Weights of a small mixture-of-experts language model, trained from scratch on English Wikipedia: 10 layers, a softmax router.
Below are experts of layer 2 (counted from 0) of a mixture-of-experts language model. Rows are named router (the router's row for the expert), down (a neuron's output weights, with its number) and show model dimensions 320-383. Each number is 128 + 32 x the weight over its row's rms, rounded and kept within 0 to 255. Numbers have three digits each.
Before each expert's rows: a language model's description of what the expert responds to. This comes from a sample of Wikipedia text that the model never trained on.

# expert 17
Description: Noun-forming suffixes. Suffixes ending nouns, like ion, ation, tion, sion, ity, ness, and plural s, as in attract-ion, collect-ion, ten-sion.
router:158143199186165165156098113114133102145164089164107089108150168185088167136124133084158106091103149067148124084114153155132104138139115123045157166071183098116131097110178125158092104137112120
down0:090111146130148134125109121148087103188107131074084096158067153134128139159063127144116124131157137120161186102139159128095180135153195107099121105101175106113101129141112102162113179100148127
down1:172104127133161140074163094110101050168136118086041134121086139159122111149129088167152146120149111133147125094109126065149152154147142103151134114113165117126137179188106177134131124110131133
down2:121138092133146136116179127162064167142138101113149129121086108130140120121105152099083131130117157081148105109120161103119125187125112056128046062152110148094072082112115171075155072106073138
down3:119097152141162132093097109119163099106108137160143075106114104121169137128127127089137125081139140131103111099111126108091119170138178211106109112109154137073112141137136133133162163129136141
down4:118155144125117097084146123151141111155131153147184117092132070125124133141175075147089110135145173147160130130107107138136127137099107199174094091111125111132118090172091108156103089113116147
down5:120151150083134135090151173151084100145064120097222121102160152182106139123129150142130086110142130180162159121102136128135170132153120175084065205137154118133103145131161168109146120144126124
down6:084148076115177064116127133150120165099115146043157096170142128129133114150176153103114112116162189151119105145158123085154168100175116078119117094123117125165108124077096126142139064092148167
down7:118091154161182121118059108095140117154147174102093140125164141126150131151129115121141137132147106056154059152188227166143129155164101193110153101129123196126126143147182086192115152189174176
down8:138133136123085090116159055163163142127075130110115100116172054138125121147115163118094144120160117139162144203116123133141129161096089048185165128172105123163118122131160124144113113116141138
down9:144116143186063133119121132097122135141078098083102081113100099152157136110106122120078118129145026158092114152125190149120189080133116129147129142137130163054107215158124118085090165190130094
down10:054136122130176160161142145141128169153155084118168085133051076102107162118089159139150104130130127132172114114081162143137154163091163054091179144150104138147175110073099149142112135123150106
down11:123093132080124122191169115175076143115129174118110116108114120125102127143121121120120163111168129098146169132203103105151109108177115130111103146088109103105143108155129125091142076083077172
down12:160124117148187102048150093180182123048133121080160127131127165173122068130061139151121123134139143174059150076125139134163127120139123133109161163135138141123071128176113123166100145150179112
down13:125104133142137096134177156172078135126132096084126135171133143089130151122068111069115130179120109145135109097103124074098110129137181124124055151191166105136133139026128079122116133075085093
down14:127123125157091156124117143117125132117131132146098147123157163155175111121132093121097165132172084192121144138039095110150128155106145076129168138149101106131092199138121120155172097104097150
down15:147174125105111115104123095125143124172098140126129113102174122111131142101099113148072090142155139143082188080179064092161119146137105144167093120084132117166117147158069128175116080111095169
down16:155141105123119151192140090135131139121151085146103107109085047195135155173084129127173123154154169137127064127097120129106140134134139100156083114134162112096114121073150180108120144075134129
down17:142103124108144132146122141136155125149073132131137173155184096171169085129123093165164168141151072132173126082071048182119135149149136137128128170137111144075193159100148141163072063182098172
down18:107103137121147119118106138115104111109105135180184114202095103068072143113168136137173191128111127081191112120125104155165139106208094085169071073042185108142127123137085149121090185120127162
down19:108112155115101082114204091147115168135137126106125167078132100160136157147112179114128093100132108126172091134137123135115146129103155118088141098114114072164112117138202104116132135080076133
down20:106157149124144163119114152109189140135116137102181179139164122096076121100093104184159148115128148151113110122115108097152129115127142114141089134060133113134075131129177147161121125118138117
down21:106107102146147119083140113120123161076126077139151092132087106160159117111180067069195132118092148110101153121128117081100174159146070202117145126134146184158105087152130057098174136109174103
down22:144122097108141191097083139230120158180171134121140171148137151120166114131100072111173116117124200141108185160179134142192073121125020125150100087100167144110077172087145113095177181090115108
down23:172134091140172128108115080149153120085142103185098062147167135165144132133129121104104166080144077133145173118116164113120143168186133111128117162093129075122158193144091166170111179115102042
down24:171125147098149086154116133112118115091134065164109088093160133137152164137143086160169088140151087138082122128139148123144123114105184133115121100135094105112147161121156121130174105140151114
down25:207073143140078114023087059125084120173097125102112163104118111182068160183129169183169136145142101133118091129108055107115145106087108088154198088157091134126128143102129102133137120155130132
down26:156077145095107121122134152089158087055166135113140130131103135141136053085102157130146130183120088119154122161064211109086113098113133120101110088112083076103137102130130110136114138146112142
down27:133120109150112124177089103114135152142061134103065101145150099154115121170121161124155157134151135167101123159153225165130135113132127139124090115061211164184057128102111120146158151117148157
down28:126172074179105183066123115143102114178132142088093155126090120088119105120116118142176089105089158133160177183096142145168205198115134128099089142080123144089123113114083092121119096130087150
down29:119132106160078130113104101107093114164118067143134024153128138090127131203093067139123133132095096163207179148156165120112178205173100164160100154087167163123142131150174118103130100105139116
down30:126155081113089066125104090138118108125119091108113177166136155161140075170069104136104157147129095124149162142169114102136119140113168117128131171180130110072093146124116145111122081097086138
down31:191160139192121209118069109162144085177085149216098130126166076141119116174163134120087045167098087179146113135118151080143103111111152103077155080116137153129125141104104152108115144154092117

# expert 4
Description: Prepositions and conjunctions. Prepositions, conjunctions and infinitive to in running prose, usually before the or a, e.g. of, and, in, with, to pay.
router:092155079106137139113115076144062116091076148145134139154170112063122102117120159094132149130136086165112101116113161118222139149129149148136099111096144157164118162091107071108123116147131153
down0:103185117072135109103110114167108172145083149105155111071187197122093089118147130128143114134106162141120203173109143156117081090124040121174077141143118102113073126089081142139114159104112116
down1:114133105118120084130134084099126129105185126097199165109076115143107119094104151133145073113144147118088152141119084123174094165096131089133118118106103086186124134135139155087140124104154140
down2:135120114088184120080130102141108147108173154127123147122106165100110119139146096160072150175122085127132086095095124150158119179084113142154157110161093070104075161168094115090117085127148133
down3:116153136207080204144131093119082111142061174107119118140102121155095102145133109150115131166192121107112128197165136050125174124102169105145120143173128093094103069185115183111145070163116150
down4:100186128127105093147128150173135103107167138069128113173129107168136111130110146183096114136121177117230142165141052066101139135147153151158083126151056107149106112094166105155092095158145192
down5:136177155113124104153129088221105112108137185150094142158113148084108131111198101180193141070104132116164173106155097118087134155102131132188102129218185215128091117082118139142115060089092104
down6:170121188125115175126097111134090103198124159153093117151192099131089136092075103074075089090152160135114175114149184126113213096181107086149121150100162124116138132144089116099156134125075108
down7:101123133126149119115103117076124128083077133156145137114114170158128169146050058102085133170150139114127126105098088156130178133192102180162133120109117125157183139167124168147093129116075083
down8:118104120173112111142139133140183149109136138115146122136088162101069072088096142153140130113150109120134154122136138121110149223122143126099159113149173125096183183045118161140121123167170103
down9:127129099066126166130106139088060125127091127118061082110081106109152141110112167077140177121116122055117164184118116135184043085173118059153183207127148119096175126099125118094143130164097131
down10:087143119123067118122102148107097129124126151091110124163115108183138074135098130133115110156062092174183128100147143141119120126114137145160153109152192167169143164190134087105083122139099115
down11:149170095141117104099179133133140135113134144089137071111123101155127143141136131119096166162183157092110171094137191111074140078147132065128077114171093135124102127132157170190054187126183099
down12:091142104095140125123090144174172098151095129062172165129141083100205172103112064115176164124138029179142142177102142158194112134063153118155117133121086156099122139071079159109156105104150119
down13:156118112168113169150123083137134116135155123131158112129129132179086122149154150127122089071140158116115074115111172096142114136115084163109155103130176201164194142121164146158185119058157077
down14:099129129091104048155092157131112131210133137110167143145100085140144142142075145125102063069161187091110123108141126155137095131129124167086120141152106137178111117116112149099151101157101160
down15:123093092112130167100108084106139148098120161102163130122175156158084125110144097137088117105080137091141115076159142098135111157142114105175110121154095151159130076124096089128106137188126117
down16:110097153147099122114069123183117117136142133155155130120055110069147146110153154145162081092112125125109137122112095220150050101042144167085149091147120146215076174111111078099102108152123130
down17:183087172147091092151133145168108129169120100122158129138085167131125054149136110078080171147113150125156065142085079118097113130150108056141168169133167097182092115158170111115133060150096160
down18:108140143062156140103096120101115120094136106101175156119160120141173121169082161168137228118100127150079154104141098119133106143103136163148127176088076181083118084142126070140125135065110120
down19:128109121107156150134117157124202215139137102057129126083159172127126121127090114096094152154096132061131094138110156152127148118103076167156088101100113135156128083166156147129167109171095121
down20:136139138086110152124147129106194142105149109148165128151145180146110146108094076151165091110147131137148169119195088168126138133094109132109118073151103072107129113134159089192140107126132079
down21:094135185138172132097189089071088175157095154054161079140134129152151146134181091174144143167076128142150115089129147147154146147133124106108145195081118165116157148150116135108203068215130159
down22:106108078146126155091070145139104173089139106106127169101143127146116137181152127094159068098132154098108089190176172144150122135073095133180176220080144157097203116086172087113139129162161117
down23:151100125116150138115148093083113157074099140124171080102106135096124133119139131152168130113090124137167156130133159073118148057141155100120141152135118144193124122137069103108117130125130115
down24:160150153144108076131115195129083157129116132162136175173093097093152128124181118168136140110089136126067134117124130130164171088073179135099080163165149162106090119082096122161083151118096138
down25:161111163135161137115123114138202154057142122116177100119143103128141200202169120084195194116094135147160145111147203171159088144134161146129165133073133039131154148091158168136083105098155129
down26:152104123101140119113132064198191146123125152124169130100145138130130097076112211170134169089146121178137113117088125128166137154106156123137154115153187073106128120172152110112094147198151051
down27:138113098120112144112199079144135078107154167069098161174137125121140100069093167120158088095153101115151161105151035149067075056156121138106088123088132160081067183129096162141127099163093121
down28:090092145161151078111115193138145151102156120197054160154125073134125193133118124160164116121105143175112150112124128156162104189145135139109212128078163100119133121148146157169121093144149084
down29:089109134129128087104127080128107160142123139158074100149116137124165131119133144077082121092166110114088098174140126115149115164129128155163052161183092085118136124061130152134178084119096068
down30:118084112143154105120116200142255136149125073118108117169133148096084129096147146141156162131110102169203152112129148141125110128127107151127114172166124118071082125164095122121115154132062145
down31:152118139096131071102141185147176085141144128156108092104183091084161135088149149107136139167149088076044098086168129085172150140079159106123108133137152153135141075082091135109080135122136084

# expert 2
Description: Mixed function words. Line breaks, prepositions, was and digits in running prose and election tables, plus & in LaTeX matrices, e.g. of, In, building.
router:150136158169190171151100151085115085123153085130086100090182136164074175133120165129174090062093179073120112096118149151133141107166153107107159143060180082128150103100118152141095129074164111
down0:157119148112205131120139151115139075175088086126150099129152123091134103142123101119131224145123149178130121136179143090162128056117124205133131168108179166084132101112137125113091124156101111
down1:135198104161145114089162179118158128087188112136183114139109127102174190149099138116145111192121106137166199118048095053105116141198130127137100126157090187177167177122078145125151158092170147
down2:115120138167152124108101161152111120072131135088180131088148099202122113099137141116130071161102147135102130120120086108132099134175119131123159101118179093134138165122116124127103125093075136
down3:154092128115132049126122157122179117128183164103086113141133147164125126080167125120117101136119136129129126119109144104076149098166186226154074100147147159110074090153150106131081127152122159
down4:158136138164125161090073155082089133100158102144107127145176124131137148100144098104161124099166146123176136089117136136090163088105103125123127113128115153093126133098151110164147163095194105
down5:183129093142113148119101087159149126125149160143095119139180163109185167132098116168153169149143124171093141121137096096094075155137125123145120058125181160135084146159121081180130103046080128
down6:109116094127093126180124123129097119164096154120149121092101120125181172113039114097087158166105105139153087153194095087144147076113140134113137101115139116062077099174176141129163152118083115
down7:089083106117108162162132151121179114124137127187125074115163165085085141112111182123108121147141039113143187145116145130134117136120144099139162200079112208085075158091045169079124154193184130
down8:139106010155087122125118158148111112162113119126191112127123116144069143119088120089076126158124079083097172092143094115166118148081132125138166110105094136110091142151129161191091121135123142
down9:095139115169087110139129130110136143133142188102216120146158163133116143073141104188143069156137136161139122125192158137106110096064118158165163094146100124179147139134055096124116080122185118
down10:088137138080103132139123138096124138081106082168113091126122166153146067150115149139184145149096144124146101147119176108110100128117184154131078133100144163218091145168147140148118187139167096
down11:125121107115108172092108096165166143121122072099151100145124134127165100088148157157145155083163175099172114060166106126108119082097101084127156101124153160126139160071106067126149113113127197
down12:139126151108131170097076158088112161096093144083134088169100139136147118176093133134128117152128155109121128130100147104123146151091093137076147104126110133107126115094114101134186115111180137
down13:110124124148157127126119164110114093142132162117131079145115179099174201160133158129126132125133170107114064145143048130128138138163103079148159137050196093164076149202089139138189119130074189
down14:142147083120173105116155206142104187179155147132056144109193126095102162112114095132139099140117141099140143114100157111155125118167104154162137122116063097134214118081162184149169146143179159
down15:127092165193119178146098120133104179137157120124180121174152108126104128169151081088089123074115134125128116142150101075087160146070115130151119134103154111114158195130139098133120144130177149
down16:106106137128146150142156156122099096120177101138146118120142119179143131134106141084112099115122182153116104072110169170120196123105108087148111166143138099104117135140064139140128179141195097
down17:134147133105108058104130097118112196141089143160108138092075101117127129120157076138136064205108166212105118122183157136093138078159109165126127121138173148095137107144113116136215128166132122
down18:141113122190168163123152083091144162158124104154142116082137108107116112156114137135112145091111142078129199144122158136123121093188180123140086129116123064111120114042150125129153128142153108
down19:103080155149109164171158157130123069137126139134123145062090109088055112153175140143122122136118130094117192077090118116112067107160103133134155147181181088090182088181133116093121095136125132
down20:117057083148117162123125111106137115112131070077109109082050125112109153091128132134140152126084150146141088147188107173099110168131098145101162142123164200159109080150124155138115179133077148
down21:127164125122111081098102090103142138157159138106094120125076152169121163149108104128112147187127045175116122107137134136105132081163102166119057079122153202075175104083166091091154171186123168
down22:114135161179125137137169107121132075204102125137199117181120142134155085101131134090097062118088130121141193118114119149111090144164160108103131154116125083105113090155156175171110184213093157
down23:152137141129135111106089048138114141113123101156097174147127113121104146093200164132022227100136154153085119115122118114126135111142081142133117112131216134174110142110150102131102109107100064
down24:111142133118151133125101090093067112051160164097111168185154076097098088146197153131123095093160114090109215046136156116195131142087088126138134142065092104150194146149114155082103185080112125
down25:120118149114169083136140116206136122146089147105154115149179151060049161106067117150109074128127117142142108034168102134076145160082172147145126071083120135099099202184116132121133140188095084
down26:100202156154117072161139199112164135088112093088133125147092106160157107099155168139124142112134123084110065068160177090095109145145145117150134122120164138138122117159083141142158119114156120
down27:102130137053106137077152183211149146122125188106122171153096126157096163139149150113131151151090116109136147131175153139100177124078087149126132071147169115133115160182196168159163135162104155
down28:147079132132105109121120154096145140093162149094121113156158123162165141140050143189130073153132178170133130109149134130123144120197140154136155112203127116164138099113125149165137162131122103
down29:134109126090119083169146071144083121139095114073085169170138131133142117134101096113185163105174101123183099153161172142094182124134112095226100123117128118130137122214185082097129096157120085
down30:141123129105127117146098166072107144121132145185065157119142120157117151142126111091186112119136205181123124088134130149063126090114104183099119198175120138185109154152138146127098170101177139
down31:145136091086088135158134100146150094154119147145102167144147187102192130164185123177144061130113087131138120064158162100156169100141150165071006060101144158110110128153098110166163154170118112